python train.py --d_shared_expert=0 --moe_layers=[1, 2, 3, 4, 5, 6, 7, 8, 9, 10, 11, 12, 13, 14, 15, 16, 17, 18, 19] --tie_embeddings=false --beta1=0.9
Below are experts of layer 15 (counted from 0) of a mixture-of-experts language model. Rows are named router (the router's row for the expert), gate (a neuron's input weights, with its number), up (a neuron's input weights, with its number) and show model dimensions 0-191. Each number is 50 + 12 x the weight over its row's rms, rounded and kept within 0 to 99.
After each expert's rows: "comes after" lists some tokens at least twice as common just before its tokens as in all text; "gets" lists some tokens that make up at least twice as much of what it gets as of all text. This comes from a sample of Wikipedia text that the model never trained on. Tokens count by the router's weight.

# expert 73
router:54 28 38 33 50 42 32 33 65 60 54 37 58 45 49 46 52 69 33 40 62 54 35 34 50 37 44 47 43 51 56 43 59 50 58 63 46 59 45 63 59 45 28 45 57 45 46 54 32 44 47 54 35 15 54 49 62 62 55 48 55 40 39 47 52 47 47 32 34 36 41 40 62 39 39 34 46 70 51 38 41 26 54 48 29 29 48 49 49 41 41 27 38 51 40 51 29 34 68 42 49 46 56 49 55 39 58 37 64 33 47 49 57 53 55 55 35 44 54 47 58 26 49 64 57 41 44 50 51 67 69 46 93 56 52 48 53 54 39 37 41 37 38 47 58 37 31 61 57 57 54 33 37 51 60 53 46 36 55 43 66 54 58 70 46 50 48 40 40 59 38 42 44 37 49 37 44 59 64 74 43 31 69 42 45 41 49 34 44 18 04 44
gate0:49 60 54 65 31 69 45 62 47 55 39 54 47 53 61 39 67 34 44 53 58 37 56 50 68 33 51 49 46 48 60 45 57 60 65 47 44 57 35 50 56 37 58 27 33 39 62 50 66 47 47 51 39 57 52 72 57 52 32 64 51 46 54 50 55 31 80 27 51 46 48 53 89 23 60 47 45 46 42 53 57 53 54 42 32 28 47 40 52 51 55 61 59 23 39 40 26 37 47 54 72 71 69 57 50 29 55 35 35 48 54 42 57 52 50 54 45 29 45 59 46 54 46 46 64 31 48 52 54 57 44 42 41 49 50 57 62 62 53 30 33 53 71 56 52 52 39 59 52 41 59 36 60 56 50 40 42 46 71 58 85 47 51 35 51 49 38 21 52 75 40 46 67 22 51 67 47 46 43 55 39 49 40 63 63 72 43 66 43 64 47 69
up0:63 52 41 40 56 36 55 59 46 44 58 61 42 40 41 65 24 50 62 51 59 60 59 44 34 70 67 64 50 58 50 63 51 45 44 63 54 27 60 47 42 40 26 80 60 25 48 33 66 44 58 37 50 44 42 47 36 64 69 39 54 42 47 47 61 39 47 61 60 71 68 55 39 57 65 42 67 51 53 38 50 51 44 32 51 52 50 62 44 75 64 44 49 49 70 57 47 65 35 30 42 40 39 53 54 68 58 57 53 44 46 60 33 46 30 40 48 69 50 38 40 60 42 52 48 57 54 45 33 35 48 60 24 47 31 60 48 39 40 69 44 52 58 41 54 49 60 42 56 42 42 42 77 55 38 45 61 33 45 45 38 60 22 44 57 69 46 63 36 21 64 49 59 63 46 29 59 58 43 51 45 79 72 55 22 52 57 39 62 53 69 42
comes after: " |", "|", ";", " on", " October", " /"
gets: " ", "20", "\n", "19", "–", " ("

# expert 54
router:53 56 55 52 47 43 36 27 60 65 42 30 66 35 58 52 51 51 29 36 40 60 43 57 42 33 51 54 54 33 42 41 74 50 56 45 47 59 51 48 48 53 31 58 67 55 34 49 37 68 48 55 23 44 49 62 51 53 49 25 58 55 49 56 68 28 43 38 55 48 55 58 58 44 33 36 41 58 51 34 42 34 55 45 45 16 47 50 51 43 37 61 36 43 43 49 31 33 54 61 52 54 57 64 73 36 59 66 82 55 47 65 47 61 43 43 55 41 36 52 57 37 39 58 54 39 44 52 57 40 64 50 91 56 31 79 75 46 33 58 50 54 48 72 57 28 41 34 25 45 56 43 30 57 54 32 46 56 59 52 50 49 54 52 58 44 40 28 49 53 34 42 50 59 47 53 49 42 52 56 51 46 36 54 35 42 66 64 39 32 48 18
gate0:45 50 68 66 59 69 47 54 61 53 42 30 72 47 68 61 48 75 36 18 52 58 54 46 43 56 56 62 45 47 38 66 65 43 48 43 64 60 54 36 42 49 41 28 17 48 50 69 34 51 46 53 37 65 43 57 54 70 46 61 51 48 53 30 42 48 30 38 58 61 38 56 54 30 58 41 38 52 43 50 45 44 70 41 67 34 44 34 42 48 51 37 29 57 51 46 51 78 51 39 52 43 33 49 37 61 34 69 58 56 66 58 49 54 62 44 57 35 49 48 71 40 64 56 40 48 41 62 46 21 66 47 45 30 30 56 62 51 51 56 52 67 46 54 57 42 51 70 44 42 43 46 66 51 54 51 58 47 58 28 31 26 60 63 59 67 69 68 62 61 47 54 22 61 56 41 38 66 73 40 51 46 64 37 35 45 47 37 39 54 56 54
up0:35 42 36 63 56 50 52 49 22 45 52 58 45 52 24 39 33 42 30 69 24 56 52 46 41 51 56 54 45 61 61 43 11 51 50 58 48 55 47 53 41 40 45 34 47 69 44 52 60 43 58 77 63 60 57 43 40 52 32 61 44 49 64 58 45 56 66 57 63 54 61 66 60 29 67 43 60 29 36 60 65 59 54 53 36 68 72 74 48 46 61 50 36 37 46 47 48 48 55 52 61 74 36 59 45 55 43 37 45 45 37 60 71 49 52 38 35 65 47 52 22 44 62 53 36 34 61 52 23 66 67 65 26 59 47 52 50 52 66 39 38 50 52 44 51 36 35 40 48 53 78 41 57 48 54 55 80 54 32 68 63 44 54 48 59 52 58 45 56 41 54 68 46 51 26 33 41 62 52 59 59 28 39 55 41 64 48 47 48 62 59 48
comes after: " ", " (", "–", " $", "/", "10"
gets: "20", "1", "19", "2", "3", "6"

# expert 31
router:52 37 28 54 58 42 47 53 41 48 42 44 54 42 40 54 57 61 46 51 51 38 54 61 51 39 56 65 38 29 54 43 44 51 45 49 54 70 44 30 47 42 46 50 59 54 52 39 20 50 35 62 42 45 56 53 72 64 31 30 47 76 47 57 57 44 44 40 40 48 45 61 59 68 35 37 41 38 78 50 49 25 45 42 43 36 46 53 36 52 27 60 40 44 58 50 42 38 44 63 35 56 65 64 66 43 54 60 45 37 45 42 47 63 46 37 25 64 64 69 64 25 59 64 60 40 53 41 49 33 61 47 99 57 49 59 51 47 30 60 39 39 38 54 51 38 54 53 37 54 44 49 61 49 72 36 52 40 40 39 64 50 63 33 51 31 49 35 47 34 45 32 65 31 45 44 45 43 48 66 44 57 56 63 56 43 69 45 75 23 51 66
gate0:61 38 29 48 79 45 43 45 59 71 42 60 44 33 39 41 57 62 60 47 81 55 57 51 57 49 56 31 58 58 56 52 40 60 43 49 40 61 54 51 80 47 48 48 47 71 45 28 50 38 58 55 29 31 51 49 46 43 38 64 65 50 53 78 52 43 46 49 32 49 29 58 52 48 56 46 51 70 57 47 41 48 55 35 79 35 32 51 57 64 30 31 42 36 37 54 55 55 57 46 38 31 47 52 44 54 44 47 58 53 47 48 66 54 72 54 26 46 58 67 58 53 62 60 38 57 54 59 31 43 36 30 57 38 44 67 68 49 63 51 40 55 44 58 52 44 57 67 44 78 44 58 75 48 52 55 66 43 51 44 53 62 47 35 60 19 36 67 67 55 51 34 26 36 44 33 37 39 22 54 55 50 53 63 62 40 54 61 64 43 39 41
up0:51 34 53 38 47 52 54 51 48 36 48 55 69 41 36 73 47 36 52 41 70 52 41 38 53 65 53 58 45 37 49 34 38 46 51 66 56 67 39 59 39 45 47 50 39 71 56 51 66 43 25 42 56 60 45 61 63 53 70 45 31 43 56 52 54 43 53 36 56 66 33 50 52 44 60 66 47 55 42 63 43 36 49 44 35 57 60 35 49 51 47 59 17 47 49 34 56 63 29 42 53 26 69 45 41 55 55 50 34 68 46 58 40 47 59 75 48 21 64 41 75 48 54 38 52 30 58 69 49 41 47 26 69 41 30 50 69 42 67 59 62 44 30 74 39 52 43 49 59 52 32 46 56 59 54 35 56 51 73 50 75 54 61 34 52 34 27 59 69 53 49 33 48 52 64 32 73 54 36 66 55 75 62 58 46 43 48 51 53 58 51 38
comes after: " |", "\n", ";", ":", "|", ")\n"
gets: " ", "-", "–", " t", "Personal", " −"

# expert 50
router:59 55 46 53 43 55 33 41 64 44 49 38 48 41 60 50 48 62 49 46 49 59 63 65 36 44 35 41 56 44 42 47 51 61 33 59 58 67 46 51 37 43 38 66 55 47 37 61 41 69 54 47 41 44 54 39 51 56 37 33 52 62 37 51 72 28 52 38 46 51 51 65 59 61 46 34 65 47 39 40 38 31 65 50 55 37 52 34 53 45 43 51 55 37 37 47 39 46 61 43 59 56 49 55 70 51 44 75 60 36 52 70 48 70 50 27 35 34 67 53 49 23 54 49 58 50 53 38 46 32 67 49 86 55 40 53 43 54 18 58 41 61 47 43 46 03 39 49 43 56 32 40 38 65 46 55 52 29 51 50 44 57 43 52 70 35 63 59 22 49 44 28 45 47 39 45 60 69 57 53 37 37 32 53 45 28 47 65 48 21 27 35
gate0:88 52 46 52 44 45 50 59 48 42 32 48 73 50 69 57 55 49 22 46 56 61 48 57 57 47 69 36 46 38 54 59 48 42 33 41 57 41 66 51 39 62 57 52 48 56 53 41 43 34 39 48 42 42 53 43 42 58 39 65 57 84 55 57 61 47 68 67 42 33 45 22 52 52 49 43 42 28 34 66 63 68 46 45 83 50 55 54 50 35 56 60 49 69 55 70 64 35 69 32 51 60 58 37 29 53 38 41 69 56 46 30 25 58 56 37 33 58 56 50 58 63 48 52 48 63 51 38 67 55 43 76 64 37 44 31 62 48 43 44 51 67 53 54 41 55 33 33 56 54 52 20 54 44 49 50 29 50 57 55 50 69 51 55 51 17 55 44 30 49 47 51 39 30 52 60 59 66 27 52 45 49 52 69 48 55 58 41 45 52 48 51
up0:36 45 33 54 61 39 73 25 63 62 49 41 45 56 32 44 55 40 56 53 45 58 42 53 40 36 52 40 65 30 58 57 58 35 36 41 66 69 49 36 54 48 57 64 30 29 39 65 43 79 43 57 58 79 63 40 61 39 60 40 32 42 45 36 43 44 60 74 63 50 46 38 48 35 67 35 43 65 62 48 44 33 70 50 61 50 48 44 49 45 50 60 57 58 63 40 50 49 39 26 43 37 92 42 55 43 78 44 52 40 61 43 58 59 53 43 42 60 31 35 62 70 45 30 49 63 74 54 44 51 45 63 47 46 55 63 53 51 56 63 30 64 56 43 33 66 60 57 61 54 73 57 41 49 41 50 41 41 33 41 44 52 56 49 46 67 29 65 41 34 33 51 45 40 63 54 49 47 41 70 33 44 56 65 56 36 46 63 47 61 35 59
comes after: " ", "|", "–", " B", " (", " F"
gets: "20", "1", "19", "10", "6", "18"

# expert 53
router:47 44 47 54 47 54 35 65 60 61 44 30 66 51 59 61 55 60 37 52 41 58 46 49 37 40 52 67 30 51 54 52 50 54 49 54 61 66 35 43 44 49 22 51 46 67 58 48 14 59 52 57 38 47 50 45 33 76 59 29 51 54 46 54 54 39 38 40 56 51 48 64 53 30 43 38 44 55 42 54 33 30 38 39 49 15 50 55 31 46 58 53 37 41 42 43 46 42 56 70 54 53 55 73 66 39 47 43 59 57 46 46 58 69 61 38 51 55 43 45 46 40 49 63 51 58 49 62 39 32 52 52 78 56 36 74 62 42 50 55 35 39 49 57 45 12 45 56 21 45 64 41 40 47 42 35 48 65 58 36 60 74 56 54 61 44 48 24 47 57 44 53 61 44 44 59 58 49 39 61 57 38 42 48 40 32 76 47 38 12 41 26
gate0:36 42 56 58 47 71 49 56 53 52 29 52 46 48 42 59 43 32 41 40 42 40 59 55 46 48 71 50 43 54 63 56 34 48 61 26 47 40 36 34 41 33 31 49 40 44 32 46 53 37 57 84 35 54 37 56 46 51 29 66 68 56 49 57 51 57 63 24 49 50 57 60 56 58 65 61 49 38 55 39 52 36 57 27 50 30 62 91 40 47 49 43 36 66 59 55 30 56 35 59 58 54 60 69 49 51 40 54 66 38 59 47 55 59 46 41 66 46 73 51 55 54 49 36 54 63 60 41 53 32 32 66 49 50 48 64 64 57 44 49 47 43 48 46 78 62 43 41 66 54 74 38 26 50 71 42 50 60 73 53 52 51 52 53 43 23 42 58 43 55 38 31 60 49 57 64 66 38 45 56 59 26 63 53 24 48 32 60 37 65 62 59
up0:46 57 62 60 53 64 57 48 47 60 41 59 64 69 70 52 52 56 64 55 51 49 44 46 52 82 62 37 53 64 45 56 45 41 56 51 33 48 42 34 40 49 53 54 41 58 64 71 51 37 55 57 46 52 38 42 63 46 69 66 37 45 38 52 45 71 56 38 49 47 43 47 58 52 50 42 52 33 28 34 55 35 47 18 61 54 50 63 33 49 49 57 68 47 27 58 52 72 35 63 55 70 72 61 44 53 48 43 61 45 49 53 47 57 53 40 44 44 54 52 45 42 59 20 83 39 61 75 37 26 37 51 50 51 31 71 37 46 36 44 42 40 51 46 28 43 53 48 53 50 54 56 10 50 50 51 36 47 44 39 31 36 63 65 67 74 74 28 56 34 50 52 48 65 55 43 72 28 54 52 40 48 34 40 46 56 58 47 72 38 55 45
comes after: " ", ".", " (", "10", "00", " U"
gets: "0", "1", "2", "3", "5", "4"

# expert 48
router:53 48 46 60 53 36 40 30 57 59 49 47 60 34 52 61 64 52 44 54 61 54 35 52 21 37 24 45 38 29 57 57 61 39 44 56 50 68 38 63 53 46 32 59 43 70 29 48 30 64 36 52 35 51 47 33 52 56 36 28 46 49 45 52 41 49 40 48 74 59 46 53 50 40 54 39 50 57 43 30 37 40 37 29 43 38 46 35 47 50 34 48 38 25 55 46 38 47 57 84 46 51 63 68 59 35 38 74 75 56 38 44 67 50 40 54 50 55 24 50 52 23 55 61 60 44 48 58 42 34 53 59 87 45 49 57 66 45 46 59 28 44 45 54 52 29 43 46 36 48 51 42 32 45 55 33 34 64 63 44 68 41 45 40 46 38 42 32 61 44 45 37 50 34 47 41 49 52 38 52 23 60 42 56 43 31 57 65 46 31 38 40
gate0:56 40 31 69 65 49 53 57 52 67 39 50 57 42 26 41 61 45 30 68 41 31 63 57 37 63 33 50 51 58 62 48 16 50 51 60 47 52 55 59 43 64 13 60 45 57 46 27 51 45 61 45 36 43 23 36 58 46 49 61 30 48 56 59 48 55 84 42 54 43 53 76 59 54 38 38 42 62 35 64 22 60 41 57 62 37 68 56 54 57 55 62 24 39 61 52 37 49 52 56 51 61 77 62 57 35 47 44 50 49 47 36 47 76 59 44 56 48 57 59 50 47 53 57 51 44 59 34 41 45 68 51 56 58 51 72 65 54 40 55 48 31 52 45 61 56 44 54 44 66 62 57 43 40 45 32 65 54 53 55 60 56 48 67 67 16 38 64 58 61 49 54 36 48 40 36 38 61 53 54 54 58 59 58 33 42 20 51 43 40 37 57
up0:41 33 44 38 37 57 76 49 52 51 48 50 55 32 44 47 26 40 46 63 39 43 39 50 70 49 62 61 60 54 43 34 63 56 84 49 65 67 42 52 58 41 58 55 61 46 62 39 46 34 60 58 65 53 59 50 35 67 56 69 57 48 33 21 62 33 53 49 40 48 42 61 28 78 37 62 53 62 59 40 50 53 49 47 36 70 43 45 47 60 43 51 56 48 52 50 52 32 53 56 38 48 57 33 33 41 62 47 31 35 54 69 42 61 46 47 45 57 43 57 29 53 34 47 36 42 55 39 29 53 45 48 62 52 35 50 39 55 50 39 48 72 58 29 55 41 52 41 57 42 58 63 61 61 51 41 57 53 49 52 36 31 67 61 70 68 64 55 49 66 74 51 59 59 34 38 36 59 38 50 56 40 46 43 47 65 28 72 76 58 72 14
comes after: " ", ".\n\n", ":", "==", "–", " published"
gets: ".", "==", ".\n\n", "1", "3", "2"

# expert 33
router:73 37 60 37 38 47 49 30 53 53 47 52 68 37 56 43 52 48 45 62 51 54 39 41 32 42 39 73 45 25 59 33 52 43 57 56 66 55 34 30 49 37 40 40 53 71 32 52 21 50 34 48 43 57 42 30 43 60 51 21 64 60 37 72 75 21 44 53 42 56 63 50 39 58 41 35 70 43 48 21 45 40 37 39 64 59 45 50 38 43 51 48 46 58 62 57 53 43 51 60 56 56 60 60 49 45 55 51 52 49 43 54 59 50 23 41 54 58 44 56 58 42 36 52 43 31 63 52 54 33 67 45 82 52 42 70 63 35 57 56 44 47 61 64 55 19 54 50 49 51 46 43 45 38 66 33 44 28 47 56 61 41 66 57 63 38 36 41 35 40 48 36 61 40 39 51 45 65 40 55 33 58 43 59 44 41 66 82 55 32 44 39
gate0:67 43 46 39 49 38 51 46 46 51 37 62 52 60 63 64 37 31 49 50 68 31 47 31 49 42 50 35 48 50 50 52 48 46 41 50 57 53 70 35 63 46 46 44 64 59 50 50 64 35 49 60 41 65 69 48 47 83 60 42 50 61 51 66 49 41 17 39 43 49 32 62 43 40 54 57 50 57 68 17 55 35 47 48 46 54 35 44 82 41 25 64 43 59 58 41 51 75 28 52 45 49 76 41 47 68 62 44 62 58 56 44 49 43 75 66 40 43 50 66 50 81 70 45 47 49 25 37 63 43 41 44 60 47 47 72 58 28 52 38 53 33 40 43 44 69 45 52 46 36 50 56 74 61 37 62 54 51 51 56 41 46 44 69 67 62 56 59 51 39 43 45 22 35 43 64 53 54 41 52 48 45 70 54 41 40 43 56 51 47 51 27
up0:73 50 45 38 42 40 58 48 50 51 57 50 48 58 52 27 74 52 37 71 55 48 48 41 55 69 54 39 48 53 50 61 65 43 73 40 44 28 55 51 56 69 48 71 49 29 46 52 41 37 41 41 62 41 46 48 44 71 59 50 53 34 60 45 46 40 48 32 50 53 61 45 42 51 20 38 59 58 28 52 53 39 59 55 43 40 57 53 38 56 62 81 56 52 58 65 52 59 55 33 41 71 41 59 38 63 61 77 73 72 30 69 53 52 38 63 45 59 69 57 30 54 62 59 53 61 48 40 41 60 48 55 55 50 56 54 40 49 52 71 59 36 40 16 34 53 34 41 46 54 29 52 29 49 57 45 53 57 61 38 44 32 44 26 36 48 47 72 40 52 48 68 38 45 58 31 66 36 51 25 57 32 48 53 49 64 42 71 46 43 45 64
comes after: " |\n", "20", " of", " for", " in", "|"
gets: " the", " |", "|", ":", " first", " won"

# expert 74
router:65 30 62 52 37 14 19 51 68 77 35 41 69 40 38 54 48 48 44 50 49 51 31 52 46 28 51 49 51 45 46 48 53 44 61 51 58 48 33 54 48 40 42 53 58 50 54 59 26 62 44 52 35 52 68 42 64 66 53 47 56 51 50 50 60 37 46 46 44 41 49 59 46 78 61 17 41 64 55 55 38 40 31 36 62 27 54 55 48 41 39 45 37 46 47 54 48 39 42 36 49 54 57 60 47 34 51 34 70 40 44 45 40 66 52 54 42 54 44 43 54 33 56 60 61 40 51 31 48 46 68 41 76 52 56 51 31 50 62 71 49 31 51 42 77 24 54 44 44 32 56 40 41 36 49 32 61 37 48 49 50 69 64 62 64 50 45 48 43 55 41 42 47 25 44 34 55 46 50 62 48 56 37 57 41 09 59 44 39 26 40 34
gate0:60 47 49 52 44 29 34 70 32 47 54 43 61 40 39 47 29 72 62 53 41 59 44 58 40 35 55 61 57 36 64 40 64 52 70 53 51 49 64 54 61 33 38 53 34 57 71 63 56 75 49 52 34 65 45 53 50 31 41 49 36 59 39 57 69 55 30 55 35 51 65 65 42 41 59 50 53 58 46 58 38 51 45 34 64 50 44 42 49 58 65 44 46 50 54 50 52 56 53 55 50 34 65 51 53 29 54 52 45 30 52 52 74 63 67 53 59 62 34 53 50 50 51 56 70 57 44 15 53 68 67 39 74 35 57 55 49 58 60 37 62 57 53 54 45 48 62 57 48 52 39 47 40 47 60 60 29 31 72 48 35 56 48 56 60 50 31 19 49 26 42 53 42 53 29 34 48 45 47 61 50 70 51 29 72 25 20 74 60 37 59 37
up0:38 46 56 49 65 58 63 36 49 51 45 51 45 56 63 45 61 69 37 46 47 59 64 68 43 50 46 52 69 53 40 45 51 52 32 69 56 61 41 43 62 30 50 51 54 37 56 43 36 45 46 77 42 53 63 47 60 59 46 54 44 34 52 71 55 60 56 46 41 31 29 54 63 37 23 64 59 57 57 42 56 28 74 59 35 54 44 59 42 13 61 53 51 60 38 49 70 56 23 54 62 61 59 36 43 54 23 54 64 39 48 35 45 42 54 41 40 29 48 65 55 43 49 61 30 51 54 37 40 30 51 37 61 56 33 52 67 58 38 66 56 62 36 33 53 72 55 49 56 49 47 47 50 36 50 50 64 60 32 58 53 37 59 35 40 65 59 40 55 58 44 45 75 60 92 40 55 46 60 23 49 61 69 49 53 29 45 37 64 42 42 59
comes after: " |", ";", " /", " as", " for", "%;"
gets: " ", "20", "er", " well", " his", " O"

# expert 10
router:51 34 47 37 38 30 25 69 55 61 61 30 45 36 58 58 47 63 36 52 53 24 37 44 54 27 43 63 36 38 48 53 64 48 50 54 52 48 43 41 62 44 28 59 64 59 38 53 24 36 67 48 66 47 53 52 51 69 35 53 55 54 55 61 60 46 28 45 50 56 32 56 37 68 54 45 52 55 48 53 28 41 30 46 30 22 46 35 48 48 46 53 37 33 35 70 40 43 50 68 46 47 39 64 48 40 44 35 47 31 43 33 68 54 51 57 41 46 51 56 41 41 51 79 45 38 55 52 53 49 57 29 76 54 36 56 46 49 43 54 50 40 57 66 53 12 52 67 32 41 42 37 48 46 42 29 54 45 55 42 61 50 38 55 40 43 52 37 54 57 40 53 55 34 46 33 42 42 61 47 29 44 55 54 78 46 52 46 38 18 48 23
gate0:32 35 56 63 63 53 55 38 51 70 54 58 56 58 52 52 60 48 54 68 50 51 40 58 42 61 29 35 54 53 44 20 45 57 77 62 66 41 48 15 47 48 54 63 55 40 64 61 50 23 59 41 45 61 38 51 43 37 56 36 57 33 78 44 66 45 56 66 38 34 58 58 63 65 62 47 57 40 69 53 62 70 50 48 42 39 30 56 71 55 39 77 45 47 75 19 52 60 43 60 44 25 62 54 53 44 44 73 46 52 47 58 67 34 53 44 43 16 71 64 41 51 41 41 49 31 59 43 66 68 47 42 73 56 47 38 56 47 52 43 47 45 44 42 49 35 61 45 62 58 46 50 36 50 56 37 49 72 46 47 46 57 38 52 65 43 49 40 43 47 64 31 40 44 40 53 51 43 48 32 58 65 57 42 44 59 47 56 27 46 51 38
up0:34 77 50 40 43 49 32 50 74 40 28 54 64 57 32 58 53 38 59 61 55 51 41 44 54 45 67 66 52 46 35 69 46 36 32 62 52 67 53 65 54 34 53 53 58 50 56 26 42 70 45 61 55 43 68 46 58 54 41 58 47 67 59 58 66 37 48 51 68 38 30 22 42 51 44 62 67 48 44 58 46 44 55 61 56 32 73 31 41 22 59 41 60 27 17 50 60 41 45 51 42 37 55 33 45 36 41 40 50 46 45 67 46 27 38 55 44 43 35 43 69 44 36 49 56 67 61 68 51 48 31 51 48 46 56 56 49 66 55 53 42 50 45 64 49 39 40 42 53 31 34 58 76 66 46 52 42 72 39 55 42 52 59 47 61 26 46 47 49 53 58 48 50 69 25 40 53 56 62 53 54 42 63 63 72 48 57 67 78 49 48 65
comes after: " |", ";", "-", "–", "00", " ·"
gets: "0", "3", "2", "5", "1", "9"

# expert 79
router:55 50 24 51 56 31 34 34 54 48 42 47 77 36 52 50 51 56 21 49 66 45 32 46 38 41 42 59 28 37 72 39 52 46 57 53 56 34 31 49 60 54 41 59 53 51 33 36 20 54 41 55 60 47 48 48 48 88 40 42 51 73 56 49 61 47 57 46 45 64 66 60 49 47 54 53 46 52 48 32 56 43 49 42 49 49 43 46 45 56 35 60 52 51 43 58 17 53 60 66 47 58 63 57 47 44 67 60 84 32 46 38 48 67 47 53 49 53 48 50 42 40 55 73 67 49 57 63 45 42 64 44 69 61 47 41 70 56 48 50 48 47 48 52 53 44 42 46 26 67 44 53 40 39 39 37 55 17 49 72 49 51 63 43 56 39 40 39 19 48 51 35 50 50 45 33 48 48 46 64 38 46 35 64 42 35 49 42 67 16 32 32
gate0:51 54 51 65 54 75 46 57 63 46 54 50 58 41 51 56 57 48 54 57 71 28 47 43 55 57 37 37 80 45 40 57 52 50 40 48 59 35 27 37 55 49 46 57 41 62 56 63 33 63 62 42 36 46 30 53 38 40 62 69 63 71 62 60 45 34 52 52 34 59 57 46 41 34 41 54 44 46 33 59 52 41 47 49 53 66 39 55 33 46 58 38 31 46 71 76 42 50 29 38 75 30 63 46 48 37 59 62 57 39 78 37 11 74 45 54 61 35 38 61 62 53 31 64 42 56 64 70 59 37 50 37 40 39 63 47 45 41 54 60 49 35 59 37 55 44 50 67 47 54 23 49 55 61 40 54 45 45 52 60 69 68 58 40 52 23 43 62 27 57 40 45 32 49 52 55 53 29 48 61 53 62 38 62 57 69 55 66 54 44 47 42
up0:65 37 35 41 51 48 47 40 58 66 43 54 60 31 41 69 43 29 39 49 69 36 41 46 36 54 57 80 49 40 42 60 46 51 59 43 47 53 25 51 51 68 27 30 56 65 60 40 47 81 33 58 46 36 47 58 40 36 43 35 49 54 66 67 77 25 63 49 37 41 25 71 34 46 51 49 47 57 30 49 49 63 44 39 57 40 49 59 47 45 61 54 63 33 71 56 59 31 66 84 59 50 60 46 42 63 55 58 53 41 56 58 27 61 57 62 61 45 55 53 36 64 49 56 34 50 57 47 26 34 74 59 51 42 45 48 42 62 49 65 55 63 39 63 53 48 65 50 44 43 44 48 48 66 55 44 66 41 32 57 45 34 59 60 50 42 46 40 27 43 36 59 54 24 65 39 40 50 60 60 47 68 72 60 59 58 49 61 42 41 47 45
comes after: ",", ".", " he", " He", " it", " was"
gets: " to", " was", " is", " also", " not", " he"

# expert 34
router:49 39 53 59 61 54 50 38 51 54 40 47 57 49 54 48 56 65 45 54 47 60 52 49 42 47 58 56 31 38 39 47 46 46 48 80 61 59 57 45 33 57 34 53 59 50 39 40 18 41 48 51 48 64 40 52 64 50 66 33 50 48 59 41 47 42 64 44 47 60 51 75 52 42 59 18 56 56 35 39 52 53 38 30 47 25 33 50 46 47 32 45 45 63 46 56 38 46 42 64 48 61 41 71 44 41 60 53 67 47 40 51 64 61 51 38 40 45 52 56 57 27 44 60 57 28 54 43 61 31 63 40 70 72 26 52 57 38 39 37 34 41 51 50 43 00 46 33 27 54 46 53 44 42 68 45 54 25 61 53 60 49 59 50 65 48 40 35 28 51 42 43 40 58 42 50 45 58 46 55 42 47 34 64 52 51 75 48 37 04 49 43
gate0:55 41 64 44 51 58 58 23 36 51 37 70 67 45 44 63 59 39 33 47 55 45 55 46 60 55 46 65 43 38 52 69 46 38 64 54 54 55 72 64 46 45 32 51 39 52 58 52 62 60 60 56 64 61 54 44 56 27 63 38 53 57 56 57 44 62 32 71 43 40 80 34 62 22 47 10 58 34 39 56 54 39 59 47 55 48 37 39 44 36 61 43 59 53 34 44 50 59 55 40 53 40 58 49 52 48 59 45 64 68 67 51 53 58 57 65 37 46 55 59 55 63 59 68 50 38 53 50 47 55 66 49 44 41 42 50 49 38 77 58 62 51 47 55 45 33 68 52 20 55 46 57 28 42 61 32 52 54 64 33 77 68 53 52 39 47 29 70 34 52 30 18 51 58 65 49 32 28 41 55 38 47 54 50 33 50 55 58 61 43 53 24
up0:54 58 54 48 46 56 52 50 46 30 46 55 60 55 71 50 49 40 49 67 50 64 50 57 46 59 50 64 30 48 52 39 48 61 74 56 54 79 55 53 24 36 52 52 60 59 55 58 55 55 53 50 72 64 35 45 53 37 53 37 23 40 69 44 59 68 31 58 74 67 74 64 42 38 75 32 47 65 57 65 56 52 62 51 56 68 32 50 50 58 54 25 51 45 54 41 65 41 55 47 33 47 36 36 35 49 53 44 46 37 46 62 52 47 55 49 65 43 29 40 53 57 50 58 55 48 27 60 51 64 36 33 69 59 57 66 44 32 52 46 33 63 61 53 38 26 55 39 17 37 32 52 55 40 49 39 60 33 43 35 44 69 38 72 51 77 31 48 35 46 52 49 29 54 40 52 35 49 50 52 35 64 57 35 45 52 71 62 56 39 61 34
comes after: ".", "–", "20", "19", "^{", " ("
gets: "0", "1", "2", "5", "6", "4"